python train.py --num_hidden_layers=8 --hidden_size=256 --n_experts=128 --experts_per_token=2 --d_expert=128 --d_shared_expert=128 --hidden_act="gelu" --moe_layers=[0, 2, 4, 6] --router_score="softmax" --normalize_top_k=false --routed_scale=8.0 --balance_loss=0.00298 --balance_bias=false --router_cosine_scale=20.0 --init_std_router=0.0143 --lr_router=0.00041 --num_attention_heads=4 --num_key_value_heads=4 --head_dim=128 --vocab_size=15234 --norm="rmsnorm" --norm_place="pre" --norm_eps=1e-05 --positions="rope" --rope_theta=10000.0 --rope_fraction=0.25 --qk_norm=false --attn_scale=0.0884 --tie_word_embeddings=false --parallel_block=true --init="trunc" --init_std_qkv=0.0365 --init_std_o=0.0 --init_std_up=0.0365 --init_std_down=0.0 --optimizer="soap_variant" --learning_rate=0.00257 --lr_mult_qkv=0.4 --beta1=0.95 --beta2=0.99 --lr_head=0.00791 --max_grad_norm=2.0 --warmup_steps=200 --schedule="wsd" --decay_fraction=1.0 --decay_shape="linear" --final_lr_fraction=0.0 --batch_tokens=65536 --max_seq_len=512 --doc_mask=true --z_loss=1e-05 --train_tokens=598300000 --max_steps=9130 --dataset="wikipedia_en"
Below are experts of layer 4 (counted from 0) of a mixture-of-experts language model. Rows are named router (the router's row for the expert), up (a neuron's input weights, with its number) and show model dimensions 192-255. Each number is 128 + 24 x the weight over its row's rms, rounded and kept within 0 to 255. Numbers have three digits each.
After each expert's rows: "gets" lists some tokens that make up at least twice as much of what it gets as of all text; "comes after" lists some tokens at least twice as common just before its tokens as in all text. This comes from a sample of Wikipedia text that the model never trained on. Tokens count by the router's weight.

# expert 124
router:125125135080114078128170134094120186130108100113118160139104169079146146135103086119158090121115125074104101117137151114121134142147118192135111104136181180133128120124148104129089073131152136
up0:121142096165135140096147113140130120145139095155108148117128138153137136103184114156124132147127147144134112127147115104163111124110130129156095106123089110136140117110154160161114148080126108
up1:118139145147096135103117121149132137173150121110134110099151111153096137108125133107124103120159117143209122137125128094132154105071151127141119130141129117129106133142125126117113139147112121
up2:140145107138123123129085111182137144082184119149140114153109122113125113169103127120155098111159146150151123158158158107136118130145123094162202169132093121135162123118128171136120142141149132
up3:107121151148140181138103124133159139100081130092129110109112116131124127102069154132129158132129119128139169128095145104124136095165121125130117140152183107106139195142123141106156126141174119
up4:095124147134132117162118119142082131112132101165134129138154143111100129104137136122166162130143136131109114128158183148102108198111123128188086130155114137151108143124145135119110072149108149
up5:144104064137138134085108148155172152139117171119070126142116146135141145103097153126130134133155153108114153099111150104067158118171123147133124131164099130123127123141101144147084119132176099
up6:125133123146075132160091113103099151121106124119128106120107170146102101105155108086130121154154151126137136140103127139099147094107130100146098119088095147207096157114133150127123151122132154
up7:117117044085132118124175128084098132123093136088110106102101114138154106155157111130107155134087146136132113135131083110123126129141100157115121173146118146127170132142114090146083160136175083
up8:102154104163106139106152107123122082141111096140129143115119135129136122143090150106154137112132143143142128131145149092172126162145147137129116166096137109132123064135145158171151144139132208
up9:156156123131125144159109112141124132158146125137136154146135120157130161091096149090159120088113153132127136106134117130183130137184158154159094166122155147163086109172139142127114119145179133
up10:157113107157107143112112116185141142115150168129122133117169132126106103138119147168124153134165185129132097142170170124155142109149119091108135119157122111157152120110127125124099128115146118
up11:122100097082152108135122131137166118105121107130143107138110142156155154154169140066108106125111147160106108124120126094154125149155123143137112100123103134111127134116117137094124145134145107
up12:110181113117126105171137129116183128145092162146137111185122147112166116114150135129112157098146102112132138160146132142135127110123132125110146111149105125177103109116095174096133176112092135
up13:132141100125127141131125137138137113090134127142117128184121091101138085132165124126172146098158098124131140111120177112131152116118108101110133114155148122083093127058153105132101148122146113
gets: "-", "aged", "age", "\n", "″N", " Class"
comes after: " (", "\n", ":", "-", ")\n", " Kingdom"

# expert 104
router:110147143106114114101120106115126107171108144151131125128164120163100131142145168143095077068102107130154161127093102163125122112124132115122151114158107129176092154130122138110141094112140135
up0:124102114107169160144098113182116142138111098147117142167137172111092139078137123117146093174159155103052146129156136101091115135089132132138125153110134149128120098099147105100103080111111138
up1:149109120112097126133120122134101154142144093122141134112113113169163123096116101185125076134114155127150123135138132102094157171104111108140107134124152104121191106096120158120107173130148125
up2:113116153088102169080108151135133145106105083094139136117115138111087082115098121107146115142127120151178155114124123129130124121110145142136159128141077158177178145100139124104118158155177122
up3:127094170160090180083148122104093130156150134153110103142137116099125151101111132135165119121113143099144131159178109105155112129120159143119105124155120129132082079121139098134151101135179113
up4:094123131150145157070106104098150143122140109160163081112099122139156122143075142117125153138171136123150095111120104104147144160111128140107155163158143146114138114151101119123092152115153139
up5:152113096140151143137115145151086147114114141119140111128129095128079131133104124114115097160129129168097172151139149139100183101079151135152147130129140145119123116138106126136109129146146082
up6:121125117120150142122100099091155149107109140125109132109090144115166147126144092114146133150167111107134159121143163149131139130158138128135107148113124095144154120103189173110138138125164156
up7:162145101122149102121129156107134109087099127156142104126130124143132097137128111131138157186173132147103127131117167173173145115130121117119143104112176097115151124103114124135167096121090100
up8:141105163130149071107159079146122125124161100133128124169087159114129166115090108127142161157125137098110092174129099110086161151157155154150090123116114123123150139143096135131106177168134124
up9:101133116127105129059150128146119130137111139144146121149118157106171118147145125121118157131132136148089158127167105128161147170099113100121098146109078130152109143112114151095125132124121122
up10:142132129193131101083128106108136144127124135119119117136098144110136134105138104111152129140094134118154143131113139098101118172124063114091117141120113139101140097098133133123126140173144104
up11:141115148112130123115111151131108183096115125125112106129098105140138115129120135144102169159135159119149158132110132127116153157126156158118141105176114106130112130141140119102120104160128121
up12:135127188105060157084111140098107106129169121140112096126132139109124143115143147107137184155147121178125105152118160106126114173126118149130108110082119102118131163144145144148114126134126077
up13:111141156142126152151108137131140101123136090167107161127126122136127133099096118135167132093113126171154133166083105135106136119150134135119132110136148125103099128110144107104114106173157163
gets: "e", "on", "ton", "a", "ie", "ne"
comes after: " Sal", "al", " —", "ra", "l", "el"

# expert 15
router:105125126111126096101117152139180114126135152149184134158119129182112122148140140115106130121122085152141139158121108133124154128137114137119116091149172162106084142122139124131152157126130132
up2:077117146096109172090110102146133123088117141138092121143121107123097109122093136121143103092150147110122094109149127173166097096175127086158082120136082102084140124149165123103122154114157168
up3:206118098100108098129137111119110144105147142149132106181121117103098150132136140126134100108132130153091070148128141125129112144129109142137119181146122124129101120132080160135145136095100139
up4:113109148139134092078090149110111140121121093107118143122179126132120122162142126165139165142120144140093192121119109096107120133120141152160129151129100139171137155116151161100141124149150150
up5:130127132171162154148128125151109122074129094120150114148119151123140114110094122095109133127136119136108129165170152157156157109145140144143139131100144145071122114115115134056114110124124110
up6:171127145147126140122134113098112174157135146119129143132141084120132130163094123125132108151128131078184122133139165148129140143134133180149124204137142107109126108109108123103149089101130093
up7:139116149144108117156107124115138128131145134109111083132153149137180120173136131132134141131102140100146195138148083166148112137117110122178156123121124129182124116146142135150130111111158089
up8:146137107080172064156159143109152167117124170126115128125153152127112124124143142163148110131103130117094190149105106095106112158083111150163109103126135125179147132134106172107122151128167138
up9:128115132112141143100114121090133141132150135079130096139154092121154139137138086125151159128134171156162144124137152176105146116153115140173100156170092132162134133114160129144128130098133156
up10:125116135122152137190125134118096162138109104121123117132121136108147155138132134114145133160122161138136111140187176107098096118168143136158110107141084103114135141107129120116110112107130175
up11:157116100137135162164117124170106150125128090122105177146139090080152124095126133129087136123152136127095129155134093122135110159166143151173137142142075114131167120131151156109129113114141106
up12:135097123150101173127103124110117127123154160091158145084124107149111144128069087101116102124133135119168086134142121167138116110123141159100131153104137134085095103140160129118115118144181145
up13:138115136121134134139116126152109130101130113117106137137109143128120136092146069132158104116107115086146126123119160155136135145114195139152128131147132110117149084142148133228121101155139170
up14:165104126119090121135145121107131148115193130136133099125114146096145126138120118115135090170122117133136132173147098083142075130123150142157129155133116150123142106116120135135114116107112135
up15:129142149139164090132137094144104133167105138120127137166091120120139172142153083128147122140123164125111149095135069128097140144123147148147131130123114100142152107120095129113135109110150122
gets: " War", " Division", " war", " Army", " River", " military"
comes after: " the", " World", " European", " The", " Air", " Civil"

# expert 54
router:121130083114186155156138132141130124163127195136142135136121121162122089136155131107115103129118107111096158136129097110109125117109126091105120103121134123138128116102097151096134143140099148
up2:152095138133151129089110150126132141110115125127116157135121121162085147086176128140079109135138151149115126149129088149109129098123172150113108142088133080106109058192133155116161134101102127
up3:160135137139151146109121137139157138139125119130136107082096107116108126100155109121169144119131117128134143110103110089128126094113136125142095135128157134133102142105127126125128135140117115
up4:143140120141118122093111119153126109126142093138113105121151156134115131135115156115125154133162158142130098167135125164126131132077126118171129146102123085132092100188092112176123132128164128
up5:177128150139120119133102144115126160101154114145135093127115154131151106085176158167164113144159144073128128114163142163108128136077098121151055127102135142137157164162127123143110118129104150
up6:107110080099111136134085123097128120142100148125122119119118140125132136111137116153138157122120133091154152149135123138139107104159201154116111153042129111137106103084148124120145130118159081
up7:117128113150127160129193103151123180110132112091166133147108066131157146139115135108124103131161150149114174127128120148143129116100082123151158134175122131172127144105155147124114150167176064
up8:108148129145141135137113080133138121127160107174140114153137175134122138158067106091092156125133170155169149126082143157171122144118140113119104119187148133130133173155095111139132142140127077
up9:122118139149087132115121146117146141112089098105110136132166087116130099119132118149128121138076131119134042153124137154194107131108099135167118147127130134104114165165157142157109119107086112
up10:138116154140113144138165127155131180106154113183148116102092118099126143117165100131119135109140137102102091159141107110119162122107097146112171120137109125164107128141113142152113169136114117
up11:124140124112145116134083107147098117116139113100157087136163121151093154072144098117132116139095127092125106131133125140125162124137155099090080111099129087162139081139160167151129118132088131
up12:150126121121114127062147106144121127140129110113115135158090115092114150130081134134156067145140150154147149165164147141116169173090141139092071139140156114132126120135146108120121111096117164
up13:100114134095116126082143181108138189132171136117182103133093138136113121091147123118159124155097149097132104153114121119111095141141129149156153104121132149129129151159125152144119124144125131
up14:175152080144096132097147155151114134106131125158111140148181108118168097195165122135155101113133121109107102149135115124160139158155109153165148142161137134171123125104119133139142155116127148
up15:171146149125079147117141091129132121118181087138135101124148127136149134067159096100101130115137137135138140126128169139107159126129092127108153140102156137115139127114086119114117122175137085
gets: "1", "2", "3", "9", "5", "6"
comes after: " ", "|", "201", "200", "\n", ")\n"

# expert 48
router:144130115098116109134176158123124100150136150115122119138162136133141116114140116093109118104122114110110072100145115109128104148124120148119142089086103112153131139168113119116162135123102120
up0:110111132085136191133087112117124171170110125136131141124130136129113140135149109156137140190133116107142123134123105089113096135149171126112102130169145122110133153100126123130142111153155135
up1:155067122144113111125145134110136133137151125088129102136145110149133142159121119110116108155138086137118161150138112113139116127169111126144118157098124113126128140094063140114113117156101085
up2:131096119113162115098141116122137119146154125085146130106134114143084155118144115105123133170119133135100154118140098108134104151139162152176104130141117082117111168162096130108095140111135106
up3:114145169108128152141144116137149108130153128129156067111145085149148159091152081124111150088118157121142103152114099110124169115115113148124090128145091135152147130114111129109112158148133120
up4:143098104093095149162116126089108174122137107116042131168139112144130116100117139100132107166074095144119153151137150122145155132162156118103106154135112109136121175138173153127139077138144093
up5:112084100137180146132151107138083147130115088100139142105099128141116146138132158121116127116128162100140133143104142155107124167101171157137138128082120114154150148118158097154119128160161087
up6:154075173119072121133109118089143139129162145143134137124139109149134119114114127160106124143094084118172127145150179093116137100126144077084149139135136110150093092137160148082122109086104160
up7:144138151172126154123113158109121139129157132112152142148127123150129130120115105129128183138134133119167096146119108154132100125113151108159109117121168130123109138146165133122087151113119114
up8:153137071155131131130088116099165098131151126123117131144170136157139131133165098149159132152136109101149135130156148115168179120167150170147075141195078077105132096108122158155132145111179092
up9:114135144171132098114148107103157151126154178112131105138124095117106118083164130114138081147086130145147130118142161137159119096108115118134111141133143110094104096159125139132125146125122131
up10:088093108136126156093116145127107169110094109110116134131160174099141140125090101140165112162120104130094137168113132142115126168098168086106108172129115151108109125148112143143124112140137139
up11:130050141152150136131152125133156151115134111140170122143155125139087121137111126122145121142126133153133127111150113105126143116109132185125134161125117118146130103129137115146072138109180120
up12:128123167133102127124131062097106142135122135117123114119132109101108167133101114109115136162110133156097142153151104140105118142120141208154124177128099136113142108118118108143132090100115073
up13:168116164145101119084109115134138128103120155115144077178153140090129164097115129142115118106123105117142163157114104106101106112119117110151099156155087104119102141076101146125122125120117093
gets: ";", ",", " Marine", "202", "200", "201"
comes after: " ", "th", " first", "st", "|", "R"

# expert 18
router:111109160121119172099137100114116123119163117182165131117101134104113148108166133130148139094095107140119100116125152155106109140146096075120145141113134105152122067115105140127157143130128095
up0:137118086124155108108141114114149094121129155170150116149132131143155110131133124104093119142130141139143151133138157103133188130125157093121142098106140127114101117159075174112147157098142171
up1:110122101139141090109134101140129123156109118164115082171141166143152127089142125118136110124131142148131153178116087163127124125142139124167127123129124118107164094175134114135124185172136087
up2:120143100150119115128125127168132096086119139148141144155132129111121111123116086173133134120156132182113188119101110124114146167181135111129147090103121087105119108170137153125167155181158183
up3:143165145149099140143097145151149161176157087137129140107107074114164152122128122081127074115121138115161091151108154152138112096102117147171139121139140174096138127128126131165107097128103153
up4:130116110084098090113125142120125118137123149096124167082146143110144134113095082140110173133089147171106130123101129109165145118140120127136094114115120126148104145143115119139143149106159142
up5:137106105109139150183136127182128145099104128139105158116150147160138095146107135145128112146119151134101170146116112132160122104108134140108135149137121138147135152174164090116167120128178088
up6:118118142129135138105125109106147170128110117164090132118130143124144159084126109124123151138158139101064138166101158149082132161166153117146101149112140136130139128161121152121095167117077167
up7:124134116105143110156095146105087118150077135071146124105122143107131133114118073120135147091116138117145119131124129069164116114125139177149129122090107163131100105141126129106118096147102190
up8:166127120120111158118139152114113192093152099159156097126142140162151105198136149133152111153111084112153099134128131138156155152120118177090139141130140150114122125150119091141110092084153136
up9:117114091121097092129147108108139173134120143148139165091100145074155136089131120142129157103140155076157127143131115077170102125109120126107116110130138097140110121093126099142121113147116085
up10:152135133153166133149143117169160092119104105094144093130112138165122126119139147116124131136170128154116158091096107196145117107160139143124162156167133152115152140140193126146141094162108156
up11:110159107126131114090131143150131161152089126118121159130117130164161101134132144117138143125124121167098159088117124095142120138144119135116086186138151138133161132112151132132138121098111141
up12:141126113142131085150111100125094139127083105144105090145104128139144109066145078151123148141152121158129129122158101107086098129097147111147118153137087168113121120112163118134140083121078137
up13:156096124132103147136107116180146132137145119135149125143167089091125102172147080110097143150116133173174133138105154155137175130097119104119151163135095138134095142128179160142137096167149143
gets: "–", "201", "ac", "200", "202", "199"
comes after: "–", "7", "0", "9", "4", "8"

# expert 21
router:121131154119150122180090122150168090144086198170071114152111111136131140100141115147098175134135130165150119126158151155102110073148146158149120092114092110157127101140125131138178169150107130
up0:162109123179123060127125144095112133108141144102160090119135087086092107159099120099150143151121136127150109150130133131135119137144167143114134166154164131125132163156124133112122151145111067
up1:135126122175138166080161122133141158142146114126117156153121125149119167119170136125128110141143139173139120137145114128162129134154140171236135161143133091094115129120125139164091135131143161
up2:142097156116130117127152134185108200142116097109110136098150159128135119122157119122108115135157128112117099167118057140124111142151137170134130126152120109166115129160131095163141126112125126
up3:129102169127123139136098122108097175106110147116136106122137126109089162107127139131107157166133160143178114149147078131117104140114179168143121097132144127128121135118136074148093113100125093
up4:130112144150095166069141122098112127132140146103145134118122161099122188132113126133133096162140132130136148141138174108117166158123124101128136105122129201143148154178122142123172147103120149
up5:195133133088102117146151125145123113100136129082088163145145152187112095085100151153142126149147128089124142115173087101153094144121125125111085139143164120134159187114139119143116095132125154
up6:138110093148138161144086110154164126128108151168090120142115139139162121144151143129137154137150097114138123145123179128138146138158120114140138141095139126104140114130157134174130136139161084
up7:168135110114121138146162113120123149120166125144118154139131127134092118073140095154146119103105126114118134138117105116110124129140162184147156105081187112148113116140101111125122120121154143
up8:135099121104124116139160163113104171100130167136175122100127099083154089136121147132176175157122147201097173137156104135121112136157182169133131131100134108147115132128139161143135142094130129
up9:108071149107136129130120137170138132122146116151115095116128149116139114085108071139088131128088224124113140144150167080121094150150146139147080121127148098158103138117117124115133114089132128
up10:153147099112136155135114148094130118115148128156115158153123152117147102155131142136093115145102101099159094121145117163096099124179129167134128156120158102101127116167137190137103139167133116
up11:102123122124109098123131128096108142112127113111098131135165124122143121130164119152125112158103101128132072166127082107167121134163133169100066123159071115098090135088105050111123122092112154
up12:166107108164144118147128131091171144142128142131119154086152126136135125136076139134137123118122111136121153150094089126156130140117184099122129140107123115115139161121157128100165149127146130
up13:118163105125130123156116141093132144114165118150131086163128151072165126129157109141113119137125164076155151125132127157113114118136092148160127189116083132107102115105131085161127139099139128
gets: " ", ".", ")", " age", "H", "18"
comes after: " in", " to", " the", "°N", "In", " of"

# expert 118
router:123146122154133110098111091120163103128113130158145140108133102175118129104124133112114152129144129129107140134074140101118134142120150120120133142126167162145107112162148139129122125107082187
up0:092104139126117129192140133107127139135126158102138117135169163118174109167114125160106144119116098163091097138142129106122133099109139134076156162138150109104067136087128106110179133109138142
up1:165114142130084144115089103157129131114135109093115137144077147104137145141129124127158099143121126149177103154146144135176075117117092107098092141109122130140131123097061090107146105128136126
up2:159115111109057140144143127083077132126105118169126090145166104132127131114166114169116112143119146114157104141165094107135148156127135183128145152106143133095138087135155124145141132136155094
up3:140116157113107145126165129140129141159172137186162150156131122139118147096139121154129117122086138090131110137149126073115151127121113162157081081105125101140121091123116159076133109123142128
up4:142118127163103145142132137129170090136169134162146155140140167133118146159107112123117133163130163149144138138129130112135122136136123157109125129118121118136150123149178079132130138144151112
up5:140136124108121128135108094123173142110116103194139142145136153136161141145144099114148146076101132136106129134115132128104192112122111126114128132146126156139082108132153116109109103167136131
up6:114116129124129109132120137126117121178145132138153137137133161139104143103138112148145094152145108116121153133126132116107117127128086133105087136099095120124143161087176087127105135146199110
up7:159134061114132155132139129132106110145141163159118135118155115132152162129135140172129106100125103143157091132123136114078183112110157143111131121178139099141159116134144140158124099112108118
up8:154140151097115124126144154167118131137148129156135105109109116163127160103116157148129113158154094165169142147102137080086102125114156147154114121115119120121134092101141119158146155109107087
up9:167113143146134109129132136106151124119110097116152106114125093145155156105161114138143139126123104123126114169148125146100105139123149190099134132167111146142086142108095154080109141102146119
up10:187096127106097135129132131135104131118154127122121146173106158130098131077169096135112130146122137102164119109176137067121114128102132109129089123094105150165145134075103135136126112107124171
up11:145108113106147158132104103185169143097140138137150124123161078135146123098095107115106106156191119110163157114135097147114139107071147099122120130138127101144144112151135143149106143154134130
up12:101132106155138148114149133141127144122125120117164126116097092140098131152154142092120113155134155175163156119138131163123155133170175097110124096148104091132116135127119137161141127108124102
up13:087086102106135148117154097102091149157175124102141140141106113136098159128136119114139128150154121161166122133131137117110108118139139136144100157103076146118136130053144132100110072100120181
gets: " top", "es", "an", "al", "o", " Top"
comes after: " G", " O", " g", " Bo", " Che", "he"

# expert 72
router:133142080119110144107097138159143161146122107156142147124143101117112120123185152093136104120103172148110154126133111093138163145109128128114136094145138145135138119108106096104158163170110105
up2:097122107130126141142138132159131149136152161095108128165151084134096156100133105070104120145139139157130168123114133096100114164137108128107103152132148127087153149154153120131115113186122121
up3:155117135110145134143115137089149127134109126129099107148145099140133131177147138112134150110159116155133128120114126097126091152159168109110099128126116132187080130118154136103103142107127188
up4:149126139138110106163147107137129111110122111136083161119154157115122116139162143123127138125121134146172173156147105150134103138096160164129115115137148111110132132173110169131106124115163081
up5:156128114170121111158106116118133113136153126092164119107114108081075140156119114121133117157144178130099123125097126143157135137122130158104122109077161086096081119081092130141154118108147130
up6:081129118165172085133150130151151062145125145106131114167149154086145146144109151117138129157096175089105096157117156082145127136120096119159119120120147113118156166110116129058135105151130139
up7:084110052131127085129134124099074127143109107107125136136121139116153134151130140129114137143141125131138139112165144127133137129129152120151115127136144125145162136123131122107078094144147064
up8:148122171124086114129121109130127119106132143107077128131095136118101130111133088061121142125165103102092133135096118137143132145107131121072099116107111121134113101157113123112165110126143135
up9:095126089141165175119118117117107198127119144148145141083123111128141107177112114132171106123065152117125108108146096146092116209131162143145130181110153136147134117125134129110109144132122142
up10:121111154123131152129164119106111120113086132165114166133119134172118133097074100147120126126115106173096119130159122108110117127165134123130122153117143112148142106108132129108124117129133119
up11:083115154159099121142138132129111098155133169138133141118095124091128126107107096149175116140125153119147133141100144088102122106058166147106122116128141148093166135156151100133096153149154108
up12:129145168148164139139102133121132152168149146167123174163078094095144145148123136151125097140121171147180189150116101141116112124203143131117092142092138086161127082170093169115143114139111171
up13:133117155110142118128168099112159126099107155139095134132146159127117136094130126096156097130171087056145156119119174125105145117145155102098106145126157117121126131142135160130140105099166103
up14:135104131164135142128157102155134144093152133140133117160146129122172102135120096116127160148171182153153180146148207117178085123138097106116112106149147083087163136134158121105165132135122106
up15:149112160124111112166124123116090154111115146097116102138080148104110140120084116131148170125105155117126154131144167149088145141153134123115107120130121146151144074129142147125118126129134129
gets: " House", " School", " Royal", " Hall", " Court", " National"
comes after: " the", " of", " National", " State", " States", " United"

# expert 111
router:094116152116141143187122121118117103113096142159147136175133172144140152128112145072115131130114122092101155125148128135105122113147086112141101096092106119140124081106117136119157168130127047
up0:103143122138148131111136114142149162109117131128130131140130105109118192107104144116152114143078135109118145117120141122112105152120104132132145121134155141114134133164118103112166129068105131
up1:129121123144114140141142132129113118111154103121086117155122153144110158105113121143167109121120167115143090126156139168113122107072129159097112151115152142103134181121161122159120089125165134
up2:061110129136150101104178145139150118162176133140136152134141140130101143119094153126142093088155113093121130109110155157096147121134127115079110116074130129098153113129154111151144131129155147
up3:096115063151136155088087128150139136087145122123141106162170116120101080174131118164098146105125169170155110133157169153166156146119110133119137147110154121116112176098130116124136126090145138
up4:120109151129133149119143136126175129134129111101158133123087094105120135134108103158131162133120136125135150124163123122189097124127146160187093143134119106127135158112134097129062117167159110
up5:115125147120115100120096134135148103128165136111142118146164201088136161103125151127130157160095138066151148181124131108176125145133153151141094135151153122125115146129122108151102144109096112
up6:125147109148120091123165131130128126108110169116095110142113130106132115123157123122105133114163158149171099137105158076118148133112113142138132147124129136130154156113149124118179116102106119
up7:111130115131134166130133117163135161129070125123119159077193083163111090130124136147118132095158165196119146115164086100116140107128171098172109128134156108130108114149156113121138159139130122
up8:121139175138110139155142135105131129175145117136117137163099108132134099110094127139137158133140119136141113139123114091085105134138169139200088137101116140140101164149164129130155093117156142
up9:114147070136127123112104176120107112125147073132069108103168125138104108137120124142143119123130120137110164123141104091152131129169155097153121139149121118130135114128140137125135121124136129
up10:138116133112113103132124122105158103135155123110118127108130202093113107128139144149125140160069130072142103138125095117105074142128165155138105143105142137114119148109103137131099110117142134
up11:133136152084095139148115122158101156127143135147146112115150136088150114136152131146136105109090154091114131158139145113075125135114132120105167153143104124151118120164116144159145158139089154
up12:158083167130112110115153150117105136113140097111154131132112201121124158136151095139124112118110131088157124175157071086160088159129161149134125143134163098128143136115099122144065137137150131
up13:163114158103099171128129147095110126115138148130120106107105147156127100152091148127130124141106146134155122149153118162165103129142118144116135139060117137149107113157134144126138089074175159
gets: "0", "4", "3", "5", "9", "6"
comes after: "201", "200", "202", "199", "198", "197"

# expert 103
router:141158099155135130102097161151123070117102079099101115180136121151138125130146120125133103180088112144091117152132153164136152148114078091109133133124152136135158161144142161140152113135143113
up0:140118148150158102134149148114159102133103124110112143102143150144138142129110146145107144132126117150102101138104113125144143121084110156161143090162090082080100110166136090146135132127134081
up1:119105091169107100130139141145117144108128140069167140156120140162102149126130127087122134082070161117146112147174154121102131134149142175119159158160101150136143142155132113139119135136103133
up2:202129113136186168138130130122126147120153159136158118091133114125134144138159144129138113173147189112114109159098149116142134131120099167140145173122085142118110137118041138081111099166109141
up3:149103133129108187077098103136131198105116138113091103139134146099151113109120100138138143189155131122132157118097143113106133156144143102137114093145180127145111100126103164134114148139129135
up4:113126118180126124175126132115159154120171096115133095097154102128127123131110123096142137060139153124125134129138129127109164160133152147100142143114093148106096115118145130182121139117168144
up5:135106094108126120129136135146110142088123151117128153162111137104170144134136130128112137115089145102148100117140128104153150144126130154120128135134115122141141109103138156078128128184185128
up6:032138142132097115122154128132067104128148119138134092122145169170151145138092178131104134129161118109125141163193122172089120148090107113158118105125145137114104130117145125100136103137138096
up7:113128134141112183127125125086117174126129129172128125155093121095142144143142152105151102143081100163160109091138107121151115107171100102103140110108126140107097141105134134097125127082142138
up8:129114099125150171137112143135180151179116135141136125119120117169116128094076147140122160110140087112139157088121127106093161164132155158114123113126092174091139127111126123098108091087125131
up9:069130083099063147097145112132158126126129120139091140159125137136133124097136172150132104127135151115114136135122118127082133188143147129119111109191147101091129108175148156100127126100152125
up10:099104141154122119137097076144145162130135113163137121176140138134110099110096143101159130134139116127097175133150158099101123127152158166143122136170133109146129150154114086122114117119119114
up11:189113150103159105106155129110148140084146131126132172095082104114165136116117090083085120123124120094122128129157149127116131135123125161169113172120203137120115126108135093153098097106158122
up12:130122123192121154130112137120102114150156112122118136126152120181125146116121170130125153117154098155116146134136074121129117123150122117147148156141095135119143104172155120105139138141116143
up13:107124136103180092136108098146124133135096126121132119154151122155144154129092100129117158151165148142114135085143134088074112075129154146120149146139113110110098100131125113140110139148122099
gets: " his", " this", " he", " set", " based", " all"
comes after: ",", " and", " he", " He", " his", " but"

# expert 85
router:141136095154174142127123146174139086131132121130149111138175135118147138134150114108108132115160112187098148093141114181127141090158151109102116122125132081116178115143138149142115121153102111
up0:078133118198132152130135129146115129150131121137138114080126178109129116143141180153136124107111118088152128137098110080151131093137126133130121122130137094116130119148110103106176137136124073
up1:150131162131087110138151153119136130142105123113100154142135147116107179142136173107183117114166086107093095125131052169145081117113108148136112125109152148129130111129108144149153131100122147
up2:206140130098130136137116117150089128132118154155138148126118121148101096160129123116120139142133132134158129118107093124127109151106162106153110126143074123140128119092124100143085163115149196
up3:162131131149119148110126113108161128098100118090106155121110144119135134150101137041153137131156130137116146134114172130118166157124154110133141127136106129128121116171130142108140145124116161
up4:074107114125141158135172137130144110112099133132089126138123104137146112120162117127146111134162196140146106099169134162137099127098154110121098128130098106071109136131163131155160097143115120
up5:147117141115141132165142118119132172125154120110162109148106176145170128115117103128111122137113118106142143150125170142110128119129111125123125125113123143146115114146122156082095162143117106
up6:190135132117137143115121154113117150085152097182152125127107156073123142178150147112135109150075170131089140156127113101181096139126131137128123113118136156162103153115083130111100131144092142
up7:103100151103141133150147106133162183103058129129140094086118099133128137070142114156155108140155160112116115120138122094119112122128139159152129137152112093111108083171113144125137159158140122
up8:166119139143123157114175116113134101126110155100079102152097164139138110123122140123138144135081166121089133114138085127097101137144137147123131123079082131089107188164145141141143111168151129
up9:185116140179113155110137088143128145149155109150167115155126122127147124159131128077130134132103149114097133146112140118094149158126121173127125127128165159145116153137070106119147133109118142
up10:084117136138138124122118131089166097135173123152105120152109123124116099147093103113100187118171158127172148137121147126163113091141120160169122183128102120100107140133111131174117099126144126
up11:152120142117129146139091127094098140131130118166129133095135152107155133150131117127114150138154111125192143136132230100146118109119144146130114159114080167111125094090122102110119166079116143
up12:102104150139121089108158120113143166147114131137162141125148099148083181108114148103159109135157114083140123123144144118088095199115135139172122170105155130124120095122125112155141146100143166
up13:132126145117127120095124136122146145131108131142118112133128084082131121180087168119119129140122131121144160144160128157176121070128126122152087132130149095117110077135108119111101127116132150
gets: " he", " He", " it", " they", " she", " but"
comes after: ".", ",", " where", " the", " that", " when"